{
  "moe_layers": [0, 1, 2, 3, 4, 5, 6, 7, 8, 9, 10],
  "router_bias": true,
  "num_attention_heads": 2,
  "vocab_size": 4096,
  "positions": "rope",
  "tie_word_embeddings": false,
  "beta2": 0.98,
  "batch_tokens": [65536, 131072, 262144]
}
Below are experts of layer 3 (counted from 0) of a mixture-of-experts language model. Rows are named router (the router's row for the expert), up (a neuron's input weights, with its number), down (a neuron's output weights, with its number) and show model dimensions 0-159. Each number is 128 + 24 x the weight over its row's rms, rounded and kept within 0 to 255. Numbers have three digits each.
After each expert's rows: "mostly gets" lists some tokens that are sent to it at least half of the time; "comes before" lists some tokens at least twice as common just after its tokens as in all text. This comes from a sample of Wikipedia text that the model never trained on. Tokens count by the router's weight.

# expert 40
router:126129143137151137138119109092130176125131113136160153148106136109088083176103167151114162131151126169153088124101154153182109124128111137143083117109134116128092163098134144142135124127139086103134137136109130128126133159135111107143090125108127120116088123135150115107115165121127184114145160151138193125191105141119101093131154111091131101170129156182116110134144090086095117148115092140143132136171150120132133121093127098146113170140111138112114145106100098111110140134173125
up0:144131132130175114147124158113145103135138143095130157107115141108099143098121148171127147152128129141133141157104129117152109177119079098124131108198082115118161168122076130150129097140127137126140150146128097128065145162153153124133138145073121122119088120092127108125109175123135137121112118132112134159092160108117110120115165122148081132079132117184143120085126064149065160144146150125139130130139123141131155123108121130118121089135144124118116136119097090147124148119092111
down0:145113086142156120100126165157149118151086124114115132139118135143121144160159121126112144155100146108080116122131122126143165125166098160138088132105135121120111091126148137162128172158122107078173179121117135135126123126119154088138137131130154077116136071157163129101177168165130120139133156134121127115135139162176136162161109147158102090129134142117144116127121137064123164116131123128117118138146161099130131180132165138142163178124151083160119144165148140132142100124149109
up1:135157089103162141121146121079090192098095117131131160118141138153185142142157111131132130137115109157124108167117145146121096102133146131139136142106137119102093114137172142103121090093159146073146121120166133145127152095117111121112114129174113111127153142121130103158144151078160118126179184119126120133122106148154072136102167135122132124115115126127133142148120094153132077146139152143148144165134121121140165145120118094134156087097129107148143120141068096139130099171121123
down1:121114147119091128129081112146120102123158135116083085139151135123117151165147119118131122147127094129125118166100128155160094136135139154090131130131120170138100086118170101098161132102079124128096158127103131126138103138137147134145126166114102126113075137149127148107150166123119132154081103148113123155123100137111117122150146153121129118122107123191107112123099138127140147184084160119141140059114145111079157108097150120105138123175158134114174100151165155154130139134171124
up2:155138105131146189146107118094149110127102116101101142135115134117113091174172139132101141147118130135118097122106158133127100092143184134144104168137142174148062162133107160103112109111139106148122119126098111183115174147132096132152132131117096126114100118142126106112103123124127120100126126105110146097116102101136124116105105143132132114156122149113189097133146206128137131124082113077183148168140156134157147121140127148116093120108150127129131136147123150082092140136124131
down2:090136139104150101118110149158114091098123150115165143141155122121165113110102115126126129091150165148087151133108135126119155079158149143118103140157135107110152142124109139141143148101152099123126173108147109105129134117102174110120128177127148126142105092165146110062100112139120107117094163109161091146059138095127115135139125090131145127109116145170087101172095121106117147138111105176144162098145078135103146123145118140123178150175126131113100121110105117129111127136139110
up3:149180127139143123104159178146134082105123130142141113108169147128103149126084128147088142151153151167146080164159137125117171110129144146167113119168115132148110176104133130117174102122116094111144100122156102115123091158161111112143116127137132122102096108162119104098127130119134127169119135124145128125135110111109176139195121107137121136133079139193155125101109142092163131134104129113110167115120147161138137153114127117138098132114142133149113098101089109138095086106170121
down3:097128154098109139138102084118094122123124105167163103137127146148101127122144158125113140135153147102118096137123115122156094172096106131118146099116121157176171107119095126118125163123135158154133152138187133125116114154162143124095157093104135162131151134139092149184113118121137132135115155108088135114095148115109146127129093136105127172149179138105085121105135105118095114124166114126120120122126069124136171115162130134125174169111111144095149164119136126181155144150075144
mostly gets: "ing", "ings", "ack", " back", "uring", "side"
comes before: " the", " to", " of", " in", " and", " a"

# expert 34
router:133162159090111085103098098113139110101140135127160111124086127158102130144100136154090163094103129139107116093146162155109097129088146145170115123157107111159085166153115132128096116094129112134087124142121132144108112135163144146152114147161129107105129163129162120141093143104119160157137083148138136142120107155132093113116145107098125154106142127118136178137139121105173141173143140173122127146124118103147161102109140129115084160097080149092157134071092144113149159142118123
up0:129137157118080107105159123127154139105112132103142092113165150145136197125143127133116108118102152085122145087106161117137117139114145122120150133151159115110151113169112124158087145149104117121115162104155144099130127112144114145127089150120134074145148116138122108138104129116150176132103168123109119116091123162114151113098121154129145130145083126118103171153119180121098131127108120170139127105116118125135110102124172176167092147133134144128103133160148142136073169140173059
down0:131149128116163116117105127141138146151157122124158091175120136154139141111130080100124119149129156161108148144136124144111083168149118102089185174134098130125168108109128105146117131165153132155127105111106130187077100108129140142124105170155138156134179131126132083100136106104164122116137125152138141107077116152153156106111116137160123136114122127139116179116148146136130105121103131152119110129156084090147127094140110073104132149148166107111074120086111140124136124170102130
up1:138098124130112105133121135122129160099153065129157112117115146146107072151098109083093111089096136131103144140144153121142117124124138139130148114149139163149109120097129165132130133118139142119143102148114140154116100090136203122127112109148081089088124217120116167110091100157102137143153135145083108127099085095136129121136140149133134125101112145154133134113138087120128143142132122109116123173134145145141146081088106144115119103132123168142136165100124169119095150167137140
down1:149096195108154160154126128130113127142124165178125167141145143143081100164139120120116127103109075140150118127153104128133133103090140188097135120177121150143099118158131119118114121134173125139165131146104131097099151116096104111122150165155106146124149106119162144127213119140121131130150108146139135127135174126131125115125098161145127164106158147100168113119137161138118129083166107100125140144150120084150111125097114150085085151111136091099131119136105124129097122128124111
up2:171135132108153120122107120103113149130169147137093132152124111098141173119136111133135178114131138156159180101140136183129138122114153135180120127099133127106129151124126151160127127099089134146082123121121163089103117129136166146120077133162138092104128103126092161103086148159144135120124113152104120137092134144091162132085136136140129100145098124133140150125124076113110140074128121178177151174093118148136092134114178130173134123116141119093109084117131133144134125115157119
down2:105114108129107158128139132112143115182096119116139147128116148113167131133093117128113128115120105113138109130108159138116127110115135139130111150135134117128153158120114088129112148111125099143105130198108100142130074102112112117135125115152134100138136079127147141133148129174076111166085110062152139149164122145127142117115120124130175166131169116105118201152109113123105125128149150142135099090190116158137169119140111184136102099137149123097100146142142141169100135109071145
up3:169163154127122093133132110137124152124172116120116120119153129104140154109123139153134135125072123104087132116150156136117144104108126147130124107168057148114113150119165111121151112144127126139076159134171099089058129118155128132139101139140074143090139172143146186081157156154120134128122125142087161120132106087105136117107093108122146163140113106097125114143119108145107115180138136152146154130114108087160158115094095104141108137112102103158136128131107138147142122160144110
down3:118118135131113141115118171130124151131140085112183156118127119111149110126141117101116131172125137133115088118114166177147077205139148132151195111149153118140168106127119137119114111170164161177076142132120142125139125101133124121146177110080138116118121097120165103124166102093126099125108137090115130139145160143112151116124130153094130136159109166135154140109110127125143123178155115110128130094165125153116138112163138139123107144130096108089124149090102110109138150096149096
mostly gets: " author", " ·", " critic", " dire", " requ", "nect"
comes before: "\n", " ", " 0", " JPL", " MPC", "s"

# expert 10
router:116148122124074142119131123110115145127106160073135143107096111117068122154116139173131126077095139161129145105133151142148151100117122142123129133146096084134141169140131121185123155072128111143069118141117115113144170131155106111153142152079153120143136145134133122102124180137131113153108158172138125167145085178098130156112125098117141106100109133145112101132114118166169077139137100128133108114142124143152135092076132139108114149143136147129097112108134147102171143124117112
up0:123144175144111185101172133123119114139150137105134128129154118086116117082129118154122114157138175168164155174158142128131084157146167120128098131114153080102102099117155131115141122144154150138118141153125085132112148101155134089123097097131130141152122146138112125137121105172113135153105148131139158154126121094087080113126126095100131105129169084112120137137132128108132181129084158165146100125146114104116079095130131141134158140120133144124119088151097136087115119073105148
down0:112176128140125116117156113106159107122135097166123140125096134131136141129097148077136146164137131076116116106122094124129141165101145161126151110118158140139135159131069111126112094153165136134072125112155112161151105099148105168163116117118150104194107136105113153099110142105140131125114124122102138132116140162143158138135113156106165125088125166132130091115107105162138130136164080109111140104154116160146129175110102089127112096123094133103151182126106155116162114129174134
up1:164130142156119141102098139137141087144135108150170096124142124130165128151103122172128106094091149129173104077143179118108127140144131149119118095129135143145132174121161151105144140124133183157168163073131095100102133157114124133107131143086142116125118158188123117150151091114092123145132128124111097128084099137154106138129114137134142121119103136120118127103137120097088110159142147135076090159095121128081109115095128089154140106104135108128149116121142161120159106141185134
down1:132136094126142152095077142125170127118123146114105084117107146094090138142116110132165126126126142100182140149170103129137140146148129112062136145133115119148113145113131111134129121085114111080126102131112126156168121171159090130113134113114087177107144110141120117114121131144075092112131129096122110106112131153139122114182157129119125112185094120138137154117095112118147150132115113159188139108164099111125097128118167151093136124157147145139112116140097120119129102161084068
up2:099145151134083168142159153087128178119142143143160042114101148120148146095171102109107126129125137123160142112094151145130140132137118115161136185146081131143154098119117109115116095092137134145160105146072121112178148129129115138171120143145142110149157114165153124123143124167127114158134107154111143110139114098118115084141094111097152094148166156137094143099134160150148163134138121141129141117116128117107130123084133125103131119105113119145128117109126206124139102130120154
down2:113150149150150133146128129171143128150141110126137102115149124141069111128158105101140104123123162130125103185173125109168095112129165130113110118112123134109140133134132151128107132084169104091132139086150130108105146143152170135168121094071169095099120114122110119119094146126173123119104110070135108118145171118094116149138154115112125141129108136104182099171100152101114100094124103093117169124098122165155124103144158110107139088141133122115135124112107120144149093085162142
up3:169126112114157126106170120115083150076124155166100143188125154114151141147102132155088161150097099161112106111133142158103152115145126132123057123141100113110097157126099111109156149119120081118140167116107128109108151099116127074126164130108166166145112122107171104130104131114124097109106139139142154139138111122117147149132095061091127129177138126151138170129095118123165096141126136129122138159127116108153111125109150133162118180137119132127104133118117157108129123128147169
down3:098132156180128110123133197129148157148136146105142171130133114126098126103137155157142154079089136136109106129146134161116129176160118110147089127138118123092137123136123118114121080171137163130160118110125135124125141121109123154156141140160144112099134189118095096075141125107142112092121129103135131131131150084173139150164155167164119092114149151101115124134134132119091149115101167138095118115156142161077135171097110115139181112101158125141128105137119154088126113116127117
mostly gets: "s", "or", "es", "ors", "ations", "ions"
comes before: " of", " and", " in", " to", " were", " are"

# expert 48
router:142145098161139128086103130106119105122146146098137137136138142150109083120122095137116104127093104128105090093138137126104110144112122084135143143123108081115110158141174138113131143096113105154084184160133110109118175116130125134142107089136126133084135132111119093141115120102101137148121117157118168158139125143083147149113122131158155133124155156103102128150154137106135126153172175151109147065120139139139147099157151135139103171155079139130143155095090188125125161176121108
up0:154135157124119093138154063131082172161136111123068106114129129087133116133111125153112130180126128146109130096158134094136156153159120112116116082100131115132080128119136098159117094112114113156064101137119165098149132152130126145144140147150157126131127112123126134126128135162109172129126136120082120122109060162134133117141117113129114151090126169113114121070121137154175136145138123146105111114069125115139167140163079168139140159135139142131119137127108157144136106139100116
down0:160119113129124157136102141155127102122127132101111111081130139122141124094123116092116125119122125121158118113136122090121146133136151146133161127113103171140158160136116102119141135120111059157144142130120112151138095114077097142109093132138120146107164082112093070118135130164073171160127127108093121123144155130113103125166161153112116177149118106203169147190112101117109119144104128112123148082130082140135117111116114114123114152168148083131156115131147126143104147160116112
up1:107128092128130120122152112098113121105124107119157122138189127126083134149186151122115124120138136138136128149095114160164142100091109151136130123135126096206160127175154097132118123123151095153138133138171111088127140144124130093108094108111161146121134101109087118117097101122131128095110077179153112125144112173129112151108151230155137140113108159135100129130119128109116101124108102111122145139100131119139145089108171141133111137159140108100103122129118136095134152122103139
down1:138124150166158084134107137126141129150143063131130096135101133161143100091131172147121107113117170102135141154132130167130108131089147095136161169108173166129132170124110085125123110104113115106122139100152132112113104139146170174102150130068093096127102077097142101163144115124145126134119142129161131161124140107129107149122123142119142137116130127140171188164133120095108140109134117113100151164111130125100081073097112133108135152125084093143150114152116137132129113122102115
up2:126163120118183153119154170120167113131118145153154113115112106168109138122080114083159103110082116148096122104104172147111100086149149153116095106116151132139132144118123119179147104112116148149127149141126093143142155136148132097112082115111122139134125144123089127091082100103100125144155171091112144133154162110125121136073106140158124150131119211115110129132146111123161099135096178128149131127115095136118123116150106152144109134153170119146109135125133134136111132098148080
down2:176109142115169162096110147139134125134127162147094129112121141115077107078102112120128147134132088131149112174111098137106162144100133131126140122182127123099176113126116131123166138150108176097097151133115149108147118102142101139111104105138142103130108154121154152145131133138160128087142142089074120123130166117111111162142165106138172118123125146107145088143174128122106095110125111084116135167131172105125128110123123086162169133097181116100166103166130121128155127112125156
up3:157143129146152106131132156076090129108148118087116137140139134122146114056136140136145143156114116106147138108079156132112137141187079155098133096098140071119121143112108163138127148144108131166091146139120141106111150140133107152164096131124104132121124107152169158120089139115121116129096111118180139143076127106113135120142127138116176099179111091127149112128159128087104135136124153141155136141114152166121091135112112137126109153138107155111170144110133099106108139192115094
down3:128159110139111137133128115100106131146102097118153146131141156124160157115095120125131136120112109115150094074146150152145122130097106073110122185145174127128121145135128098124100114177124108124125127107138105154137107125156078143155099156139140139111182102087119112156149077143151162136135111098174140108122134096125120165135114145126108124108175119124115159132104138118140128102103100095129119131175087118105154161157103117148154099130182111088125134129096137194148106115084129
mostly gets: "l", " 6", " 9", " 7", " 8", " 17"
comes before: " |", "th", "8", "7", "9", "6"

# expert 42
router:165137135162119136079112127131130120119118143138125136134161147168120117156155174138127107090077142124098130093119170148145112155131155121138079142133104122121108116145106073140072086112093086116153137126125114123108094164120107098119116110127105120122132142114136141155109167141098142128151120126181170140139065111116107124139126119107150097140145118159171148101105121120130130159104167139155126079097120138162135103072156138119134163138120194119116132139113130128142148166167142
up0:163131108163144126105113122121166157144139127180101155154127161083152140148111120148118173119092107130139137101154102092190148119144115147132118097141124089103169148137107102115121168174154084154112176124130118167122174193091087121111110124138149154100081131153145107129100119152118102117151129107107144143124111131115112145114133112142153151152083094156131126147104120112139122132106156118152128129114114113206119120101125142138084132100104096106132113119120118134099133128133110
down0:083097139175149145156096120137139093114097122177113106133118107159122114121116138079173143161108123126179136171125143137140093139085113107103100126112125097107157139131131138103090067129123128159129136140141116110146125136159131163157144117121140083157093122135129132141155101105158143156125119131138107135135136099156109154087139138133119128108110144095149128139144089127085185096162100145175114103107105096151177158120076106117130174136122135138149149105153136124139146115082124
up1:139179168157114126164165147162121133166111144114179093149132129135105089169086144120175112096082127100109143092154154143125114131135091138128159104152095108166088168132130154132116096139117129147099118112115154129138110121120094163105120107117111130126114136116109122138087114098092122151199167089161103120106118129150138153139103117108166138145136106109133081128152102107125124127118135158126149157130169135108134154138124114109087171114136128140152123139153119100163166127087117
down1:156143144110146123090108161110132113135160127151135103142123160140134126126144133115149133137130112138191103140107125132137130114117139154070112129111143145140144126132155100116091152116092198100089086131098174136182133163161178159126107141157082127083119183121147108079147133151149163132149169137129116132119108165147110144117125173119120144115110152100091101136164132132139127157154151146138102130150127146148139134117119177125166166119146106137089124145153084147139116105113146
up2:159141136099124144164114116114155109122106128168113115123123084144152156163123096144086132122097119110077136141108153173144138153148179149135098152130128127116129130147107146136121151121136162134157168083084102120164121161090147189127156144125159132166118126145147098154127149129113134144142100101106154114141093092133129171095096126135174113148165134128145124054110118116138128151087091129152111131107132104127123096136166137128111149178116151115145099083110161143102131140123142
down2:151113134141143117150095071153099122166134126130138157138155147144142152114130193147184107135105164082130146117125119108163154160148157118095135142148117132115130131102154099108139107157129139125155108106159137190102146130117136117125106110126152122089142114077178098116131130094136117168119149062119082131138114110171127114149129137140101110124139124080159107117098154165101152123103098090120149126121127130182148152137091132127146112122169087117147151146135122144115114100142120
up3:138142153096123145111180144102120157134124160137135133121141167148119143061128126126114085134106109150176134124133110115149103154136130114121102158112107162113129127111147083139134111162118167120173123101162155124119099116125104153133117124144125090122134164148142139150129069147118133112128142125104112144122059138120137106127132057126112149096101106156162101135087143129139087145116130125130162124141127153122146093099111148123089099147086150183097103129099175119127126153089088
down3:103108133133130093125128116108109141107113142095178149127163134138098130124127120117123119111124123125104110133108122129133148094119121100152137130141121148083146140165081129154081084100142126130169148136118068142124121162101095119126122116116106158152155157150174120133147148161101156104174140085160184136139182115150104127161139161163125129151144158140126172128178137114127144148130126095105123088129117061133122136167140131141179115151118152097159117147078135112125138141167118
mostly gets: "ed", "ated", "cted", "ited", "ted", " made"
comes before: " by", " to", " in", " the", " as", " on"

# expert 31
router:115135135076146114147124124121156147093134158136178133062162146140133128129160119145134175121108090088108115112137154117121130146102137103142112099132141110146123147101129145139131112142102119154089125150110097110085141143153167090171133137134084127119120121110110137194102134110161118140175131163141117115117097119146140114108123148161135142129134083105175098141111101084120114126126148149126131123151117147167141145110106094163123175128127162075126097085135186134120115118139082
up0:108117139127111122094120087146152117121142149111155135106138072111130145115135134100162175096134156168108132148125160102102126138106121113132171093098151124097149120133147146130118135142115124140138138166169119184101138090112126127097157114089168101090131134072135120093131143118122107155122179145110122181106089116127086097146140151134191142129156118109111156138134098162129136094141120156141132097147146164125117114095130084119115148102129102109066111160082141129116123132129127
down0:186137137146135111140122117115106089122151148153116127145091151134117091144095148120106104132119103102106143131115103081105128161134116129107123141112071070125114112114145133176160181149141118081148145127154106128150111154107106134121074173103140127130115111119139149123114146153074126120123097117129148088129135140170156134116121157167158100145180134125118113105076116122129096119100141113126159102073089088127100138161133141158160123108096134129145165102112161129117157126133117
up1:178165144124103144087153147127185193136117090131087124158176142125152109117096134142151155119094140112131162132094174132103105164088143108129107118129140085100092108093155122111132089130152081094112116175171138089132147158154142098098128134102121133133140148141116151156142154118142126124132132136150108077117086126102131138109122128171146126159148128114128100160116104148172105160124128113096160129131145072118115101126122135126122111103157118123106162133126123152105107115119124
down1:143123126148146110169127137142102097116140140162162104154093106123150140165113123131138117136113151160087096146159097156103151072167138124120092184094100136153187142141119138140124143153132136136128144169114154114127133124107097097155140162174154109124106159158092123162123108111102139142119109148148106161108136128113114107125129128152126095115105154120144200150119101123167154090111166125108134153135091171127170140170126096098136127118092107106135154121166134127133134087114129
up2:111145150099094113169095139135167176148109112117139121154142156118153098143137111137153169130141074120139120093141126101134162111100112113157161105118124111127169124146141149146125114122082114165120155110111104129165109123121163112135110144109130120134113121172084158161119159093138154113105117169131151073090103107139151105103141143141107131124142126104167115143120130105133114157097111145154167094214148121134109116113120134104112146179159082138122094100111136135103142152103142
down2:154072154127119161154134131113089146150149103098118118118114128149171143089151143134114141140118152122135158149112128120163116127126174127094121111092138156161121139123129110135129180138149133119144094146163091224133101128110107118116149122127098106112157123143167106146120134122145147117115161128099121136076204121110115099115084139107141135144102124156104130129129140137090112132162121136126089133131107134128163125122123121121107085141177138160100136109144069141121146148096082
up3:106146098146143143124132191119136146143151104137139123134118149152117098136121120102125099181092114118163143107134146123159153171078106144111089120122121101111076119124128167123115119126154100086134124152137128149116101144104127125190102132080117156108113176124068137154122155103126150102171129183151171156100097149118156123129112157114168132115142124136152135163120116115151103103122082088132153160162121116137122131130137171134107115152151159118113160127129166122119114112107096
down3:121131069154143162115162137147166146138080135119107179130193119119129154112122141085101098135141162132105151119141154116080119121145121122109127162136109136110154094083111122133151106143174136104135152142130179139133140137103101133099071137153129100091112116141096161124139129126131143094117131100181116139138120113138151123145152127139137130058120132089085158134095126140134163106118135103088094117078157136107111151138162126132085136093146109108129114144137130126129131107110088
mostly gets: "ry", " time", "tain", "ensive", " late", " order"
comes before: " to", " of", ".", ",", " in", " and"

# expert 9
router:119148146048150129149115119104138148096136112130131126124118109161117096179101169124133165155105152144101138101146137124132057143108119142157124100138113105132066144134128074130116135135139131109131150130130120121096144133130145121121096109124143156123125153110173152095109115127176121136116106151143126161154142171139167114118141138155157098116118123131178103132115129139137099166106127129145134143150153150103129161140073094084105125111095148130157095119118170108111152181136079
up0:130084129117140132102114139136102195118134122115119113126110146171126076142061139132092098120126111127110120134116149136142120141141129183123105135128150098169088160122146136118120135096123088109101147106162149123120168121159155118144134110130132085089098155148138165113147139127130148116165127135160121138113157168179125121151125123127151133111117114129145151142084142135150083183149117129132087115116118155133156146149086128090097094170129145131156077128113131111181121141148083
down0:142118173100173109135143070077151113121098131150101086121091113082134121155114119129109141135119181111129134111123123122148089075119116122113136103122152121112108075116165121115157153149114137126111118148119130112111119126104136164146138131161149112153110144119106098090112123150146141101181088139147150122101106123146149123135141158095110125107117177146144120169105107118106132082128138138118167102141089132115114149146164115139144174101093108177121081102127163084131131125138170
up1:110148117124121096151149131143131161128118145076113100130154109139128125145078124107124190127092135088085116075079124098128143129136163143151139118172132108130143124128135131143148156113131134171152155106121084142111104117142116116142107154080141155123146121069108146172152097117132103108122117145126131132106103131106152136113148128177163145107165183186114123136121140172126112130077145148120138135131190149153113123109124111134127107120092109099121140137092127147163139144172099
down1:098128130099143172132127119107083091145142130166118107084109107135120142110127137122139141160170148140142159155121119141146107152148115112114137117137088142105124139153083108065113133094175078156137147140099153114108102191112118161085111081145138150138112147131154090160131146087162152114136165115133112091158130144107095108160128108113118126109100101106152173129173110132146168119143114154139086146143147122136122120110100151113141170117187134140120121108105105145129126111121107
up2:118155166127134098142133134088089125127137157095102139150130144169147127136168169152089161112136154156125128112108109136143105108154170090140140137097147096139131121122118125167119115096119137114142103195144110148108111146151134141172068143122103126101168114121106120141126129137133099131102137186136142167129129133098132115141115135118122133066143155136119117084107106099154119142128138113157130109140156154136159146155097104190112130136087158115151084144101151071124112148149090
down2:141140088116098139086142152115137089112111114148176109119134127116105136107113115140121122144145126154137143152121089139153109176114081128132100118131151181127183105141115168126141116100093152121132154107108175132114155155139127108125139166138104121168156123112140133128170138120111134144131153104128096134116144155103137152128130134184104145135110119121172167129173086099072145107147098120122100117095119085140099127155164112139112124132161087109094149137130090133137129141210131
up3:108167118083142115148130136080077126112125118119136087097149151183107136140138138123154120134137118109120122134145111105146093087115140150101111174130114157074104113090084135098148125088096087102131165179110159154072119157158132117112145081111156148141152172096131119168095160117147139124128119138129144174103108126164149105128132137126136163142133098117119102137140084102110137148149136122124092135148122171145132124096103118118141098139158143142145123151090104128109171138129126
down3:156159150168154158127150104121102114176121116144143122124118138100099107113147126150079118123112161123113147158101158122117113119099085097160134163144135143127132154155134077143163149170142131098136130089118092112083165125139135146142131154167107155088142132135144127136127106126093104095116128116175130111135149094122131142176097150130095120120139155139124112106113104139156148139086094141114124113112079142150109125157187150152131138096076154166111129164130145127111177092111159
mostly gets: " who", " which", " that", " also", " he", " but"
comes before: " was", " is", " he", " the", " had", " as"

# expert 38
router:084166176143129092128119083098107183101125148119161130110133166174141149113140129143108113098108179148143149125149158154162093139134149165158083096151154099158119146160130115136125115120152113126091110149136107125082132132139110121164129156144113085126107133108118111160115137158187125174173127110172093137100138118149097129113120118100141129118178128125144098128138127109110080125134106136129105130113088075180132144121109122119118163108121103091140132116109129117120128109109130
up0:096171121170086145138119132141131182096144111174100117181109137128152069079133139106107112117176115129141118146117112136154095153131109149141114160150132107118128078136117108114129110164104163135125091159158090127100122125149125093160151134112143136166083144148116141132113157160168158157157134112139095115102152144137121141124111131108148117093149114150140118131110161095073111103104157120156127134127111136147115164130146108155117121128136098127164115175077142093123097158133116
down0:156097154129156105141116111114143158161145112137122111137123117115149156138088119157135100148146149148104097164155133145130137118131144092138159102120130137149141147150142118123100164079134155100144168122107154160091136108102161172153156137149132129118136140119107118121116129113086111102131132126112104120087100064159136142139176119179117124138127141145065076092107118173165106134130116075120119097087115141146133137169102148134152113119133124133109090097171114146144160174162139
up1:133163111137158160098149117111080140119078131147158124115155137119087168164136132149119105100100154120159156112162148124140093135135115132154147129112089103142134105108147130150082119105153139099098141161128082142118119166155121123106131159185112081086157116088191114113119171133121133114088144132114139172128158099153164149091168095127129144138111121125125146118109161091148190142125099134129133111111170115116138123098113129140142110140120106095129109150125120104141163112144143
down1:134119167106126110161148087124146177130154184125115134104070124159152155112154158134106151118137113097113118166110140107110161135111149093119139133110124133091138135115101096136148111108122172123158135070118141104123145111086127052126124125148105157081114147101118140114152118122151114156124088078098117146105148120148174150121120112082150121147122128128126092153131142146118099136099189070103163149109156125159109121147163146132117119129115128115137121140119136129162106120116154
up2:118109109143094123140105117118127148087120204110128064118174137123137099100131113161145159099113147090128167126107104136140138134132151127137149136124126129148153153132179175122111114105133092134120103163129143108109140129175127135121144130172158095154145110127139106096120146130112096179093168135141162159132153090108145134125119140146133147096096136138145106159109088151106126151134085131159126124152142111121079150125102148147152102114102135077140154126127119166124133179175096
down2:092161096135099132109166122148091116141147178134121179151144108112121100106159133117128121118106113133093129094104120117109141088119194135079104082105167136154126132135078134122096182085118132159114119156136183109117175149110129150126122089120127151172146135114122097141115130121136141135111148130105138120107101107154119138128080142161109137139125129149101083160147097110143143156122139155118113152138098148108158082153110122125146119104083127132096168133147151129166125164122120
up3:095137145167108088157148127111138122122147126132153103077150170125156101120105153114088126132124120096145137109152153141120159139169132156122106113123104099093130091127099120124157090145107162140111122121134120088135158114094192141171101116137115129135120167151112158143135121131144190140148129124105108159122145136116099152113078162085097127133168122165093127134165118113124122134105165155152117114182127115116162138103162118149156102168117109081152102121124163131085128139123146
down3:145105154094150135089120133173128156162094107148127109125136110151138170135149142124142110106110148114153120156124132145146119090128136135116128142108168100187168139107089088142117137168146128155131182090157087107127149122109173153137160147160124160112103130161146137090137146131136095120121103124113101131158151142096152158118156093143122113089118098147132091114108113131147091150111102051159144101126137166114100148108090126118147114110138133139129152151101080131118081126139135
mostly gets: " States", " District", " city", "ence", "ement", " School"
comes before: " of", ".", ",", " in", " and", ":"

# expert 14
router:113140113111151125163114117119158129130121136089172126151126168146166158108150134124110147102113168144109130091137146148139135174095078118164138156141132104141111165119097121110099096115120148118111132141160158150054109097118120100143138157165139151152092154124119117153113143142105115147137107121121119164111116118133099109092184111113128155120188131153107163132132122097111131173093121139109124163126074133135137086120125135122087174136114136080135096109134133065126139117153125
up0:140141112144087101159134139121124078097141135105160137179128121142143139142163132147117112159121110151111158094156135076152134119121110141182129103100121164124096112085121142123106124126092173155096086150137138127109139100132108133101138085137113133109138177185113141101116138183108123135104141127168152136127122119142190150092122109106106122102105132150134160132082144145088107115134110103118162141130094129141113114132144125132161133093123080120147141161102114099102123097119074
down0:163083100144147156127140108115122106132150082153167151155127145153111139138122138165099125116093143114127157133151091135125155140086167115132157165111169178160114154146130139093128128123118123135114160149164116123122129175110157131136154107120120137126161124117102117162118125129114159110119164149147170104125162092129058125179174114125090123086132121127069140153108121143119145071100120132141098173105082116120097141139105114119143113118144147111117124146110115158099125134107166
up1:164131130121088088106092121128094131135153146118152122167151086069169131064111127149093145136125129113153117102129143121098149097112077155111163135162130104137137119119154143144126087127130154096125147116139124103103167130126174126075124131124141142124112127158119137148188144095093100163103143150150111134150124125083108151155141108169094158143138127155118114138137117104124140123144115143136071127093117173106177138092102157075119163110119129110142121107138140123114137110114119
down1:099113136096126156144107125141113168124135128146131144120155131127154093157170107115113128075139151109086127137178139106141142124118128132148105134141104122142132147131148126116163116062157111143100155142095138183134120138097127159057119148155138128127114110073165122152086082126170134143118119119132140157167124122150080138113158111099164112128143118148089109108095110144128124106113156104099116087123129122119127121112119167117156113117183117134139095164181121146165133138087145
up2:118119083083117152069136119133137140120100081112154150101125134122159122088091157146093119148097108130134148109153100129128135139082122136105186162136158157120075118129138115086145116159146112121104182130129086163159119127140107116145103165148140134107189136165146139151135130139143137133161140132142133147125158111113099134073105127108144120149135166132098119191146123120114101139130117127134140142126100095088103126135116121114090145082153155078103141121094143117164124139140130
down2:135163110126141110128153142140115095129116142098072128132128073187138172098145160117169149135192111162125171134127086114107129113158159093124126108135114145128127136159116101110160158114161140103150123173125107118185100103115091111138129125128139096149133130143080130141111107125137150137114136157154116106108150145126170145136151147155183141178145139129142157112132119088116126108099147138114119180118142109191121114106121140139118102123086158113148093111133112155133113100109128
up3:167161129079144148103140138147147154136096137153142114106175144155136169110119100135111155094162129136134117072093161145104133134160113151125121136126117086070101148095120136088127110150117156107118136140096120121147159130140149158077079121108148143107126111100122125143108148138127130140119124132138138159156130071116150157094131099184148143090089174121118122132159102121128160136117131182097158118107076106133143091125116155141074143135107101132125140117109107119158114131114141
down3:137108135139141145137161104169143128135112127090100101116115127129142136150089172122159146126155141123153091157129092124140090132163131173176122117123102082160123129167148073096123121115140132114124122139083137124106138133138070097153154136123122125158164129088125081130124129131135173111132156121109110120117176090119138125096146148148104144144139183151150089165103131087090124161103107101158105105136089121108109136164162130109134119106141118145104158130109095144081109093106137
mostly gets: " team", " film", " League", " series", " season", " election"
comes before: "s", ",", ".", " of", " in", "ing"